config.yaml
n_layer: 11
d_model: 384
n_experts: 256
experts_per_token: 4
d_expert: 80
d_shared_expert: 128
activation: "relu"
moe_layers: [1, 2, 3, 4, 5, 6, 7, 8, 9, 10]
router_score: "softmax"
normalize_top_k: false
routed_scale: 8.0
balance_loss: 0.00454
balance_bias: false
router_z_loss: 0.001
n_groups: 4
groups_per_token: 2
shared_expert_gate: true
init_std_router: 0.00959
lr_router: 0.000628
vocab_size: 8192
norm: "layernorm"
norm_eps: 1e-06
tie_embeddings: true
optimizer: "muon_variant"
lr: 0.00128
beta1: 0.95
grad_clip: 2.0
batch_tokens: 131072
seq_len: 512
train_tokens: 1102000000
steps: 8408
dataset: "wikipedia_en"
Below are experts of layer 6 (counted from 0) of a mixture-of-experts language model. Rows are named router (the router's row for the expert), up (a neuron's input weights, with its number) and show model dimensions 288-335. Each number is 128 + 24 x the weight over its row's rms, rounded and kept within 0 to 255.
Before each expert's rows: a language model's description of what the expert responds to. This comes from a sample of Wikipedia text that the model never trained on.

# expert 43
What it handles: Closing punctuation. Closing quotes, parentheses and full stops ending titles, glosses or list items, such as "Song title", ("abundance"), and final brackets.
router [180 126 169 110  54  75 109 125 136 160 155 124 122 132 113 128 139 137 148 125 196 113 123 129 113 143 132 146 226 130 104 141 102 126 138 129 132 171 124 112 149 122 144  85 145 130 143 191]
up4 [180 150 127 129 133 157 119 136 131 155 224 110 113 159 129 126 117 126 116 112 136 105 119 124  61 170 165 132 131 147 130 114 168 114 143 147 127 132 127 130 115 104 142 145 110 113 144 100]
up5 [145 153 114  93 133 125  99 183 135 101 139 100 113 153 141 124 126 147 102 151 141  54 139 103 121 164 127 140 155 133 111 161 143 102 144 128 134 114 125  85 135 108 108 104 151 128 170 106]
up6 [184 134  78 140 127 156 139 144 145 176 108 134 100 124 121  78 128 145 132 135 137 135 113  97 166 149 115 166 120 140 118 143 127 109 146 145 138 130 136 180 133  82 108 162 113  68 159 173]
up7 [104 127 154 102 135 149 115 152 135 117 175 123 100 177 132 143 133 165 117 178 136  88 115 123  99 134 164 147  73 138 118 134  98 118 150 167 123 106 125 102 143  84 109 157 128  95 148 142]
up8 [134 159 136 130 141 145 135 164 132 103 141 114 123 129 169 154 120 125 140 133 123 108  99 123 133 146 127 139 117  91 131 148 130 105 124 120  85 116 122 138 123 104 128 167 132 134 117 141]
up9 [ 98 144 100 105  81 130  79 120 153 116 133  87 139 114 131 111  97 121 112 108 170 135 103 162 109 141 108 154 123 122 164 120 108 117 150  95 116 121 114 114 124  91 119  93 132 140 132  55]
up10 [ 73 139 168 111  97  98 101 164 133 160 118 130 176 156 174 153 163 129 135 130 121 131 159 138 120 157 133 121  87 112 130 138  92 145 122 135 112 121 111 107 125 128 123 108 117 133 103 120]
up11 [130 135 156 121 127 149 112 126 131 122 116 125 128 124 132  90 133 149 106 116 134 129 131 118 130 152 137 144 148 134  78 108 186 110 149 105 124 106 110 103 125 116 136 157 149 118 131  84]
up12 [120 109 185 131 119 128 136 140 155 121  91 136 134 101  56 137 143 171 140 122 128 106 162 106  99 148 104 166 164  89 132 126 128 115 116 113 114 128 120 182  82 142 130 113 159 107 123 138]
up13 [ 91 132  92 126  80  95  95 115 125 123 169 125 124 157  76 129 120 132 125 141 117 108 120 148 124 125 136 133 155 113 127 118 159 165 123 175 122  98 132 135 126  95 106 157 152 156 131 131]
up14 [172 119 108  98 109  78 127 121 156  66 129 144  80 149 125 125 127 113 123 152  89 100 130 130 120 118 150 141 125 135 153 106 116 137 143  90  92 136 127 123 126 135  95 159 135 127 172 166]
up15 [136 122 109 125 161 130 141 134 176 141  77 113 103 137 172 147 126 150 147 139  84  96 123 100 114 141 152 145 119 139 128 182 212 150 146 130 135 125 112 156 118  93 125 146 152 105 130 125]
up16 [143 117 171 117 169  72 134 152 142 145 183 131 117 126 142 127 116 131 171 108 115 125 141 123 119 122 130 140  92 169 128 160 107 129 130 133 127 112 134 146 110  99 131 168 152 114 149 146]
up17 [177 102 173 132 140 129 149 136 131 119 160 128 117 145  90 148 131 127 101 156 100 123 173 124 111 140 106 127 160 150 104 164 121 110 107 115 103 126 132 152 162  78 118  85 135 133 165 115]
up18 [158 125 126 135  88 166  94 122 160 101  83 121 137 118 144 175 150 145 135 144 102 122 113 141 124 136 153 140 178 122 156 130 139 118 111 105 122 103 121 160 132  92 111 150 145 144 122 182]
up19 [103 106 130 126 100 106 183 134 127 134 141 128 112 141 119 123 108 130 132  94 188 107 137 129  84 136 167 128  79 143 170 158 147 122 135 105 123 159 132 126 145 165 133 151 143 121 129 144]
up20 [148 107 142  83 157 176 122 143 122 131 156  94 151 144 129 116 152 140 110 170 184 137 105 155 116 170 125 138 116  99 172 129 127 115 156 113 118 157 116 141 186 115 130 100 131 105 106 134]
up21 [112 112 118 112 143 157 167 132 137  71 141 127 125  94  68 131 173 138 129 152 123 133 113 111 141 149  94 151 181 105 113 146 158 134 127 104  74 107 123 140 150  93 147 160 120 123 150 135]
up22 [136 155  96 140 115 127  89 137 105 174 149 139 146 119 137 117 148 117 117 115 121 110 114 151 125 128 127 136 111 125 109 111 112 117 109 148 110 135  90 115 130 154 145 133 152 126 132 102]
up23 [110 142 159 119  87  88 127 119 177 103  93 115 129 156 105 141 143 132 130 127 112 153 130 123 127 112 108 127  96 129 155 129 156 135 156 122  40 119 131 140 115 111 121  94 106  82 114 145]
up24 [125 130  80 128  63 167 164 124 137 131 112 119 107 110 140 126 144 139 101 121 109 137 125 121 149 138 125 126 152 138 113 144 145 127 118 146 128 102 119 153 111 145 124 151 118 126 176  54]
up25 [104 255 117 111 108 105 131 146 124 100 139  91 127 130 107 129 152 130 109 139  80 127 112 118 128 134 121 121 137 124 156 125 130 131 128 134 154 129  81 109 142 110 105 115 163 112 122 158]
up26 [105 104 105  90 124 204 133 130 129  73 131  87 137 119 150 161 113 180  82 137 143 113 104 148  92 163 135 153 146 123 123 112 127  73 129 135  83 104 104 114 154 160 134 124 121 140  89 108]
up27 [109 138 146 120  77 157 146 185 116 111 157 138 110  95 124 127 126 155 150 112 128 119 129 145 132 122 119 155 108  73 153 174 111 144 105 130 125 150 119 131 119 102 125 139 158 161 166 171]
up28 [112 156 138 140 139 109 156 141 148 148 147 142 114 127 170 139 122 154 111 124 128  74 102 145 125 101 120 106 158 140 132 145 134 119  97 151 119 144 134 112 141  82 105 103 116 140  92 105]
up29 [ 91 146 127 154 149  82 118 140 212 165 109 115 143 124 121 163 135 149 116 128 116 133 127 216 133 147  95 149 149 195 151 121 100 124 103 117 124 126 123 125 146 103 117  90 124 154 134 137]
up30 [122 126 116 126 102 123 191 130 150  98 158 111 150 106  82 138 127 127 106 113  60 119 113 101 131 122 158 101 252 169 117 135 161 125 108 125 117 143 121 191 152 103 119 104 159 171 122  74]
up31 [124 118 129 120 119  48 162 150 112  99 135 147 117 108 144 123 138 139 133  84 168 134 148 130 114 128 135 155 134 145 113 141 132 116 108 129 125  79  98 147 128  72 146 127 163 114 140 144]
up32 [ 74 150 196 121 165 150 111 155 121 158  88 127 129 154 147 116 114  93 140 120 157 112 137  95 114 146 153 117 111 120 153 144 127 127 128 111  83 143 129 113 120  96 132  66 131 130 142 126]
up33 [167 132 138 126 110 123  99 149 101 142 130 127 134 139 118 115 106 116 150 108 140 148 107  60  96 153 136 152 171 121 129 134 122  92 122  82  94  84 115 103 130 106 137 102 117 133 151 130]
up34 [ 96 131 132 105 106 105 116 153 125 153 110 115 109 131 139 131 131 156 116 162 118 126 114 135 143 144 116 149 133 133 163  99 125 113 154 177 118 165 123 174  88  82 123 156 174 131 116 170]
up35 [ 92 138 167 117  97  72 137 138 148  81 162 115  96 147 117 127 141 108 135 130 115 122 116 136 116 164 132 137 121 127  85 167 165 104 153 125 127 113 119  98 119 135  99 112 144 165 117 129]
up36 [146  93 148 109 132 178 139 133 146 118 122 133 117 132 155 116 139 118 144  77 124 133 117  93 106 154 138 140 131 130 105 122  54 142 132 139  82 102 133  97 135 146 132 121 135  95 134 126]
up37 [ 93 120  98 121 156 139 174 137 139  97 123  82 134 162 173 109 162 152 117 166 127 128  94  92 135 128 159 138 110 146 108 123 108 105 126 120 110 123  98 107 183 111 112 121 150 128 167 168]
up38 [137 121 129 104  96  91 144 128 135 111 121 118  74 136 167 163 106 130 122 132 163 105 128 115 144 117 123 151 155 136 124 138  85 127  71 128 115  83 118 131 123 133 118  97 165 100 152 141]
up39 [149 145 120 103 155 125 122 147 147 164 166 108 129  81 140 111 126 120 102 113 137 126 114 125 133 114 112 144 124  93 107 126 122 105 140 101 105 133 134 104 167 122 114  94 123 130 123  81]
up40 [126 145  66 140 138 131 133 148 138 133 134 133 115 144  71 111 137 130 171  42  88 107 146 112 139 134 208 117 109 115 153  98 141 133 132 130  88 112 133 116 112 126 117 152 132 128 123 113]
up41 [116 123 166 106 123 102  89 140  90 140 123 129 104 164 112 148 130 160 103 149 107 113 120 105 115 146 121 140  96 133 128 115 151 118 133 148 132 144 112 157 123 131 156 168 161 128 152 152]
up42 [152 130 147 125 129 142 108 101 108 136 118 139 143  95 131 124 132 136 137 158 177 140 108 125 137 107 136 114 179 126 129 117 147 115 129  91 118  93 100 130 112  90 117 138 130 100 106 194]
up43 [113 123 115 147 165 129 122 129 106 137 110  88 117 124  57 128 119 106  91 128 102 112 150 126 119 128 148 128 184 131 124 126  74 140 105 138  94 102  93 103 129  98 129 146 110 120 120 105]
up44 [123 116 151 136  82 144 125 133 122 139 129 136 158 140 151 148 136 130 138 129 161  94 162 180 116 145 168 122 161  95 164 101 115 106 118 150 135 149 110 137 131 163 121 139 153 148 132 115]
up45 [123 133 108  99 158  79 124 151 154 125  61 127 114  87  91 129 137 155 120 157 150 103 151  99 116 121 122 151  83 150 139 137 101 118 156 127 138  88 149 132 117 186 123 125 137 120 141 133]
up46 [136 150  86 118 100 140 167 142 138 118 126 110 102 108 126 131 125 148 132 128 177 121 116 127 112 135 146 153 164 142 113 102 131 102 130 111 135 134 143 124 144 139 135 122 119 160 135  77]
up47 [158 137 148 136 114 143 106 129 131 154 160 117 157 157 131 121 136 147 117 125 149 112 101 127 100 140 115 138 149 114 117 135  99 117  75 131 136 158 130 133 147 219 107  95 147 108 136 109]
up48 [106 122 135 116 118 127  88 135 149 141  69 103 149 169 102 121 126 132  95 151  67 147 156 101 103 158 147 133 132 108 182 123  94 111 120  74 135 105 109 113 136 148 122  84 130 113 138 148]
up49 [129 130 112 154  66 133 145 114 112 109 116 103 152 153 109 149 145 125 108 133 119 144 128 119 114 130  65 132 121 101 144 120 122 109 136 122 197 123  93 133 117 155 112 117 133 139 114 151]
up50 [145 111 113 107 109 132 137 140 126 129 151 116 113 140 112 141 145 150 113 153 131 123 141 137 121 126  78 140 143 133 138 136 119 111 145 112 104 171  99 119 121 164 119 114 135 111 110 159]
up51 [ 96 117 146 135 122  67 151 128 147 127  96 135 118 100  90 151 153 105 102 143 117 147 118 147 116 151 145 133 136 132 134 115 123 103 123  99  72 130 130 129 142  90 126 148 165 122 120 158]
up52 [132 163 145 115 108 137 108 121 134 132 126 141  91 130 125 158 111 119 133 127 118 133  94 145  94 144 130 154 152 101 140 121 144 102 177 151 129 135 119 147 127 157 161 138 161 122 161 139]
up53 [140 155 128  96 122  72  89 144 147 136 146 166 112 150 126 156 120 153 147 129 178 117 129 132 140 163 141 158 118 118 114 129 163 101 139 135  99 134 135 124 148 155 103 139  73 106 147 137]
up54 [123 134 101 103 158  95 148 142 127 166 129 127 111 141 150 186 119 102 129 129 124 149 134 145 107 108 154 153 145 109 171 130 130 101 136 125  86 117 136 139 242 150 108 141 128  99 142 126]
up55 [149 156 130 100 137 209 149 130 143 122 116 145 131 124 173 144 129 130 126 162 130 137 132 138  76 130 127 144 137 130 141 183 114 116 135 121 139 115 131 189 131  59 120 106  84 115 151 104]
up56 [151 164  98  83 130 188 130 172 154 133 130  68  86 166 148 151 146 139 118 111 117 113 120 112 119 148 144 108 141 136 137 139 130 130 152 143 106 128 136 159 178 177 122 137 104 146 109 186]
up57 [135 127 143 131  93 113 157 129 153 117 121 122 106 144 139 134 153 172 121 158  64 125 120  85 118 130 106 121 146 155 137 148 142 125 130 134 151 148 114  64 121 135 127  96 157 116 162 157]
up58 [135 139 185 121 114  97 119 107 131 118 179 127 127 125 109 137 158 153 113 116 113 126 105 128 115 152 140 154 109 113 144 149  96 103 112 149 121  98 112 124 151 124  97 156 135 112 119 116]
up59 [132 143 133 137 130 140 146 131 154 160 145  77 128 159 109 126 146 160 103 149 149 133 176  92 112 144 189 133 128 129 169 152  89 141 138 129 103  96 111  73 134 103  39 119 138 139 130 148]
up60 [111  95 147 139 105 134 136 136 142 123  77 138 106  57 174 114 139 137 136 126 178 130 121 139 136 155 112 154 116 116 105 132 137 101 121 106 117 151 116 138 121 122 159 108 135 163 191  96]
up61 [124 139 119 109  71 139 182 131 145 155 159 123 147 145 173 140 131 145  93 157 157 107 121 121 101 127 131 142 151 166 147 188  89 132 158 135 105 140 111 112 112 111  97 189 151  97 147 120]
up62 [133 158 146 106 164 147 114 151 142 134 135 128 165 104 112 157 120 146 123 139 122 122 116  93 103 129 111 128 136 106 115 146 115 136 154 124 119 194 111 139 137  93 136 111 132 152 130 180]
up63 [111 133 187 123 128 114 115 149 119 153  93  86 139 118 178 144 152 143 121 160 146 121  91 109 157 155 107 148 105 129 106 164  96  85 101 151 136 130 132 167 142 134 143 169 135 171 115 115]
up64 [116 137 182 107 167 154 131 122 143 122 107 128 120 133 115 138 120 148 108  65 116 112 150 115 137 139 139 128  76 132 101 159 165  96 130 118 155 149  96 149  99 107 103 145 137 117 150  74]
up65 [152 149 149 134 137 168 160 146 152 128 128 130  91 139 112 156 146 126 104 112 152  99 142 116 119 166 101 166 104 101 138 170 124 100 144 130 152 128 107 105 118 130 122 122 149 161 142 123]
up66 [116 143 126 141  81 171 122 129 146 104 164 107 132 141 108 151 121 160 128 136 182 129 135 105 108 137 120 145 102  98 113 136 123 120 154 109 117 176 114 104 126 124 125 133 152 117 145 134]
up67 [103 131 157 127 104 113 114 175 154 159 119  81 118 141 127 155 156 142 139 146  91 145 109 107 107 178 155 152 112 138 160 145  90  77 146 133 114 138  85 153 156 121 115 157 169 103 140 150]
up68 [138 106 153 127 142 119 112 139 120 116 156 107 121 114 138 141 162 128 114 100  79 130  81 147 114 142 158 136 122 101 143 131 111 126 120 127 106 135 126  93 106  77 157  81 109 114 125  93]
up69 [110 152  70 135 163  56 155 139 134 139 107 104 115 150  71 141 131 128 117 130 143 129 128 102 118 151 144 135 118 177 129 138  72 116 119 103  72  83 109  91 127 148 149 152 139 144 153 145]